From a checkpoint of a small mixture-of-experts model trained on Wikipedia.
Size: vocabulary 12769, 29M parameters.
Experts: 128 experts in each of 11 layers, 32 SwiGLU neurons an expert, 6 picks a token, a softmax router, a shared expert of 64 neurons.
Training: a variant of Adam for the experts, 424M tokens.
Below are experts of layer 8 (counted from 0) of a mixture-of-experts language model. Rows are named router (the router's row for the expert), gate (a neuron's input weights, with its number), up (a neuron's input weights, with its number), down (a neuron's output weights, with its number) and show model dimensions 64-127. Each number is 128 + 32 x the weight over its row's rms, rounded and kept within 0 to 255. Numbers have three digits each.
Before each expert's rows: a language model's description of what the expert responds to; "mostly gets" lists some tokens that are sent to it at least half of the time. This comes from a sample of Wikipedia text that the model never trained on.

# expert 45
What it handles: English given names, surnames. Common English first names and surname pieces in names of people, venues and firms, such as William, Robert, Rey-nold-s, -son, -ton.
mostly gets: " William", " Andrew", " Nelson", " Robert", " Stephen", " John"
router:103132121105144134093126089068172103111124117150124163231168059171126139107140110161195105072157126096144096112154134074102170144122138200113155130094119141158135118103177074154153153185105155
gate1:085128091141094101116144143119160084105151070173124034166142103188081134158105136150122134140074131087158094158120165119203086186092109159088122150148148125120159105075109173164121176149117127
up1:122152124116126109154091113180151099146130105138121111163110120183034122128181125123112111135151101156119106232130145142170111111202134088130098119103174120137196106181118106131154142137111113
down1:114168132082103124147086118136191113078091060071134159150102123150134198108171131103155118126190082174099175082107122180102186160084084133135114131161158097121111106124116132140114133136168165

# expert 1
What it handles: Given-name and surname pieces. Later pieces of personal names in cast lists, rosters and credits, such as the ending of Michael, Koji, Jessica, Palmer.
mostly gets: " Dave", " David", " Steve", " Mike", " Nelson", " Brian"
router:127085114126085124107124063128173149089117116176146184164166157235171071142146079156129143163147168073171150148148086096092163109106100143163101190129142148160163068143145124103155097152104091
gate0:095114109097126097131104169167117141110100183109090113171142145132114093153108118112050146169151130178133184117153060180117144115187175154138135127127110157118140105179160082130144176143104130
up0:114151135100143123137123120118221189101063140135085122176112109165135073141091071118155160146149148105102163123139112114112135192145161131064166122107135165121152076113179057165153174114126164
down0:108163119087056090103156081125125155114126112122109146144079128123131187101083133171177185119149166194178156113125125150125159136087144140118198105078146165104185157125157074095127099116122111

# expert 60
What it handles: Table numbers and codes. Digit pieces, decimals and pipes in list tables of asteroids, constituencies and standings, such as 253|22|2, .0, L.
mostly gets: " .4", "|---|---|---|---|", "′0", "°0", "′", " (8"
router:139126111098115172093131148103186142160085154135121091175183125087141161098160107092173204113076147150119120103201141130109118100108099089159055113170132065076138109147107100139161177153123128
gate1:141067139087161083117123097120151155142115145114168157137138211146134106069147116116154126125130133129172083161145066090132127139087183063110124154103127129124083074120096130133149098093195165
up1:121128115182140155152099172085131063110126175188103110139135131165106077123078128120079118129056125169086093147071157121090106156135165155095120050174143154120206111125122177100086106084113109
down1:168195138141103125136190078089147135154154144135091114116114125162118081155079098086143135136145152103159161131087123213102135115096128112119081127094143167148093086091115150111117099116117167

# expert 53
What it handles: Sector and activity nouns. Common nouns for economic sectors, services and activities, often after "the" or "a", such as food, construction, research, housing, railway, healthcare.
mostly gets: " food", " construction", " research", " training", " health", " development"
router:143103072121124154134161164140123178112096179132097099159156163159059120097115110072100122076104144098082073131152139168190089164184128168095142109155121122178096174173141102161147149118160116
gate1:113195113144120123114125122138186110136127205090158090144060109200122147111110150123124122081084080154126100139127140106118169105160135136070068148089117147090202124107079138116131131183120108
up1:167127111134122108122173151185139182087151199060134143126100166144112150084153186143041093067093111131154160116136180129137135116166179109118082177178082132076158129140104128125173143081105060
down1:174168113088069169109131151143182140140159120168136090124129124152115142142117132078097140135097195115075088146104156203101121088106145142150091151095146176174115173070110131141100094151128086

# expert 29
What it handles: Line break after headings. Line break right after a wiki section heading (== Orthologs ==), plus isolated letters or digits inside codes, tables and math-heavy text, like NP_, LIF, D5X.
mostly gets: " Mc", " ==", "–", "s==", " UTC+", " JPL"
router:094158085081136084134139152105147142176109078079184116091166111054096116136115137053149164092134112123084155167172158120117161157126188171119102115101092109150076074154119194171078155124119125
gate1:107084118070130136105111144113178129138126093147109091199199129100096072135202134126118105167137100197094163180119135121082139138128164141061127156066116143135120094102112097161135184126077134
up1:149128145057143136224138146060111102121174146124129121129185104126165095071118139196149132113167108146126102183117176168150123166188146156147094107085173134150149054087133127130091094101123103
down1:126076144115149143142107123135198147153064158162108166138126151164083095046145133122071094135086113126061120088098170128076105132152132138146101161152155122181145099104078116137139164119137108

# expert 62
What it handles: Song and film title words. Capitalized words inside titles of songs, albums, films and shows, such as Night, Love, You, Place in No Place Like Home.
mostly gets: " Night", " You", " Genre:", " Arthropoda", " \"W", " Love"
router:128068097196157110139148117149112139159153082104127122143161111148110062062087152150086120169093062172112089084092180152091154119085136129172149187109148138107123094110137164141163144107123151
gate1:108121117122180045100105146133129045108167114142107140138127103137172105089101181133125159165092107114142189115135078149122144107103139093125103131131150149098152126159164163118108180195109071
up1:142162137112134198138127126121115152110087128126078134164086139126121180165162033054135093092165141165068076139104183149147096123125109115144119113101129116158152151140154127166119131181205175
down1:138121165167092142173101083185133150156133125133098137070142081128117210164108096089125134153170128159098120073113161168100173078098096104112188187138154141158101098137139118126100108100085100

# expert 18
What it handles: Article and first letters. The article "a" and word-initial letter pieces right after an article or preposition, such as s in sweep, sc, st, b.
mostly gets: " sc", " s", " emb", " pe", " cast", " j"
router:129131073151187106081125165123100132137120164122122120129164119114100121145118110110160131155083146074087119145114112113146094140192119087125125108145131134119109115169183033097086148133192142
gate0:129185139079080149092126112147101163106126113085093134084079131127152143027204114073133081067166147093119119172166119145175154122103117116149086181107187130062167139088114128155192163159179137
up0:140066154115132075142133200134088159123137127146169128124179126089209128175142102126146108179120160093111184081109145109109128110161094111144174168138089147099050120154117094143126088050109105
down0:129133131133130147151101113178156117216100083117191099106155056101129122125144124112128148146136159150153147107158173123094110118113142092120175154105150130114066131193209131173135086121099132

# expert 9
What it handles: Quoted title endings. Tokens inside or closing quoted titles and quotations, often the last word piece before a closing quote, such as "The, ing., ation.
mostly gets: " \"the", " \"a", "...", "ation.", "ing.", "1)."
router:162190096147118082175130111132088125122161121157115121112137142149086126066140171139108058138063134152126148139140132118134127106110104117116157113121132161154141158130131107087156097128118136
gate0:154145177048133187154111068174139137110077108173096126180170155144154104120162105138173122093110144097140115138150122093181133128163172170111129147107154154130130129115139149143140134075169120
up0:086107117174180225088153124126160133131095150120113105167157083124148106105128096159157231123151120144112098092195098155087130139104118156087110087106123068104139130153130099148154161065139137
down0:130169147107139204125104140155133143170123130136177198174108151118094181123127151087124153144113108058117160131087081116142134120092117127172150095163133104123159157121107152169094138091120138

# expert 55
What it handles: Foreign name middles. Middle syllables of Slavic, Central Asian and other foreign names, such as Mon-ten-egrin, Tal-ib-an, Schwar-zen-berg, Rom-el-u.
mostly gets: " Ver", "š", " Peters", " Rou", "ž", "agh"
router:090116146158083122162138126133184094150084095145159123137087087162133132154135103149112155153168166169157142076183179053126134126070088077188187132114167158132149116102078130124097133145176076
gate0:087141152099156147147147201141126107152126167201094101123132095122156128165086184138130125135126193084150123071119143121085153159089150155172147132151160179097110160074134111120141153149063114
up0:099103139161178069080086177129140136103127089153159143190177084117090152133086157166094147113122119107155151116135182167132114093114187093129115106092130149111075135119138134094098123165149139
down0:127134148178114102111114138071179080075175099142125097136145082076147118181121149192125152163158139120159138082110142127084090131150148135092194135119215138138094103101054158106148159090123158

# expert 4
What it handles: Institutional head nouns. Nouns after the or a that usually take a following of, such as University, Department, member, part, years, List.
mostly gets: " years", " case", " University", " List", " Ministry", " portion"
router:183146090163156159131143147088137053043095115110154122118060116191140135152143174159177100138083120107098127095099135155146128115132143093140158110118128112134173103186134118137096155168147155
gate0:158158135134144161122149117125115116099123148108158114082173169128109171131107181088116103104116165141135153102098190159130106130091129108145065179177148143188179155147119151186162145106123109
up0:185162136116088144091118082153126151113158087092125159129127103186126100097145117201148101157098091095111183115111119115112140106100121116098141164116058140133188201093141147147139104180164147
down0:102139093142139137187082134097177171158197152166121080167119150042117144130079165135090121142147086107133099134158132135104121106140097161141105133087151104151079143085156145139100119150106113

# expert 36
What it handles: Table headers and dates. Row starts and header words in results and discography tables, such as No., Season, Event, Stage, October, album.
mostly gets: " No.", "–6,", " Event", " GK", " Albums", " MF"
router:169179112067139143061108130147119117152191125191119170156178103105162084128134144140113148196092176141054154101070133093097121129096159146139066124135139104077091143131121158167182143131143119
gate0:146117161131096175145127157157178110099129155072135113099145158145173116096130075155152110143149087142158141097098237101014145129121091200143175127154139122134121111107099098152112119117101169
up0:200132200172077115149122176160097069121086137080134107102143138115075146128123135068137086099147154063119154133097150136140134154122103115109129106179117128094159116091116102153157146149100155
down0:137094156135060118073109141143059118144115140102106159156128132131137166122182128129113157164145098115105105124075131042072119193024192111101094081049110125105081159134099122095147115095105131

# expert 46
What it handles: Line ends and due to. Line breaks ending list items, plus phrase openers like due to, according to, similar, mid, southern, what.
mostly gets: " due", " According", " mid", " what", " southern", " according"
router:193111104172175130155121152152110077152111120113116062106078113116115152123109152084155116096116111115061128101115141148133178213111140100095195074088169153096129132100142120159136103061142155
gate1:123102157183192142115166095081067104116162128093158152102144113120115177159109144092103138181115141084116126115115138100144139160097060195046096074179088118104159078117101123105130146128160182
up1:139219116133137195137112102110106084156164117155099075091099189144155113098133180156112124091163134165093102121159138148135112150082081117216159136150182079086124169114168093146193104142151100
down1:096125148110145175159121122123186091106178175150077145136103159112167105183142129169129115103126103135099050142158110157132159155104098083163180098164122088144120146069153158110153106160077101

# expert 63
What it handles: Participles and measurements. Participles after was or as, such as served, released, based, designated, plus numbers inside unit conversions like 140 ft (42.7 m).
mostly gets: " served", " worked", " released", " based", " well", " such"
router:123140195152128119121111152151208087146200143124126061140163084121157138156126087097065086107096138098162149181169117142175120168168088118143037167141115049135129153111126089152109132129127109
gate1:124145130210168150123141117100139109079168144132109098124103093189137094080112128106141043077106164170187118144117187171105156085185080153128120106088165132163159134110129125085095091182136111
up1:109131114127166114118178104063118093132116130114132136182095126111100128109086164093167089115118095165216103115102188121134115091181091114167158167148163138148135098135138177110116059174109221
down1:219108178139038161139099108138095154153148127166098124115101178110094153147126171164118170120142089138074115108170160113148125146125137095155098117156094118151125109121142116152063113133147157

# expert 19
What it handles: Table whitespace and line breaks. Blank spaces and line breaks in wiki tables and lists, such as empty cells and row ends, plus some lowercase prefixes like sur, arr, reg.
mostly gets: " sur", " ", " arr", " re-", " tr", " Tr"
router:132132152162084108114091170126118163132148129127127097082137137065117154141134128121093126162131125126118142132115143114173122102109146108198099188131164138125084140119139172169171157089060120
gate0:165082135074157078161197129110109098130146159079158082079130128120089207134107186098088118127159153100118128131172091094147190138124074118101141144140101151153046122103180114081116134128079099
up0:137077203106142056167128204114106135149151107133078122121110134137161148125145120110106153122119165124133086188098190163113181109133112122134143150097122142068073160127126111068143113098101110
down0:124157122130162132151161218111184086081129122184141126136098070052181103102132175122155125063128208115150156136076083120138147119125095137111126135082142101122101108121093069150151130135145087

# expert 28
What it handles: Quantity phrase words. Articles and quantity words in measurement phrases, such as total, approximately, estimated, largest, and of or a before numbers.
mostly gets: " total", " approximately", " increased", " Density:", " large", " greater"
router:076134117108161131087115176126112147098118154183109088096144123107115169140190130103150084117126154103136171156131101162161131195184132115140106118117064050109112139107102122073109120133133107
gate0:112119170118122177126122172100116132144145173168120106179174163084113036208100116110152107161084107185118148112146103073148096114161110105090099146154076107142082117158152196125111094077126138
up0:127123101103106153146112178139148138129151170151152065110102129173179162120162107125125137162064145144133136167122086134123162084128204094138099194128106151066138064095094118095125128171047059
down0:140057128123134107088109140190091139146135156100059124153138192181127078067123166123159116116110183105141163160143113140161156151113122111138151154135183146076166151143137092104124089148090131

# expert 33
What it handles: Naming and reference nouns. Nouns after the, this or a that name or describe something, followed by of or as, such as name, known, word, design, instead.
mostly gets: " name", " design", " known", " means", " says", " evidence"
router:165159092117163152186115101159103109095120079138169107159128169153183120154112138113114099092087183144162194136143191149102100078179125107128126133119121083056152154144187121104109131099178136
gate0:150181075067171080138091170126135074114133144137175150053113143173144076109097220067178117119129092153205146105104132122139166149148110198120143110105140139116194075162121180114134113176155058
up0:097115125151093175109159152117143125067168125140148138152090110114119156130074066147143120173118149115079100169105065117124062142134136143095139172169091092120090100110119107215089138136135145
down0:090129073090089125102156135126125103147135098168186136134124120070110147136125123187169130154082177160109083147135119149186094179115138127136126127127109138103074119097102125178103120160139231

# expert 27
What it handles: Motion and passive verbs. Verbs of motion or action after was, were or be, followed by a preposition, such as went, came, moved, returned, shown.
mostly gets: " moved", " came", " went", " worked", " appeared", " again"
router:138094187152159132158095166158112091056143131128056123088139193127169096103132129175119140135119151096132157186129157138150110129117150126129102121141157057122169074186118104151149108072169123
gate0:111156108093142127126134094105134105161106159153152138150176113157133181101144109052137065110133145194063140163102131101149141139134145094158124084158048148216104114081120133108142068137142105
up0:155134148117112119170141109119157107127127182206079094085171155184165127105118114115124133035079165153077183183108184130120209173146138113173117130133045124143130125115119095073096103098141179
down0:124076145142095098173098130166173133097075097153144088109068084115154114178134109163073122115152095123051122118079167148138190114132113130125177107150106108173170101150092128066089117112197194

# expert 26
What it handles: Arabic names, sq mi. Pieces of transliterated Arabic, South Asian and other foreign place names, especially al in al-Bayda, plus sq in km² (sq mi) area lines.
mostly gets: " al", " Al", " sq", "Al", "/sq", "-y"
router:071136120129120127146127161100139102135120130149136161079110140143124086145109167162137102125138091085113092054128175083087211148090081167083115156174122168167137111117133176111208176152109165
gate0:090183135076105098107136111090131097106126107118026054179088095132128108087128119078121075124153110158162137156167143103166152165139121144137130109123140143155102164097129182133140171158095108
up0:107115124099113125121150148213121140141128167151045109162115127065084119089134118054181115131083131148096115112108130143090104133157087114167095137124142132135137156149176132160116092138116074
down0:121116087186142157122102114150183134126159136083148108132095166149135174157085114102116151129159147104153086108149189171096210119105085136113118166116153167161095142078134111097158084079121125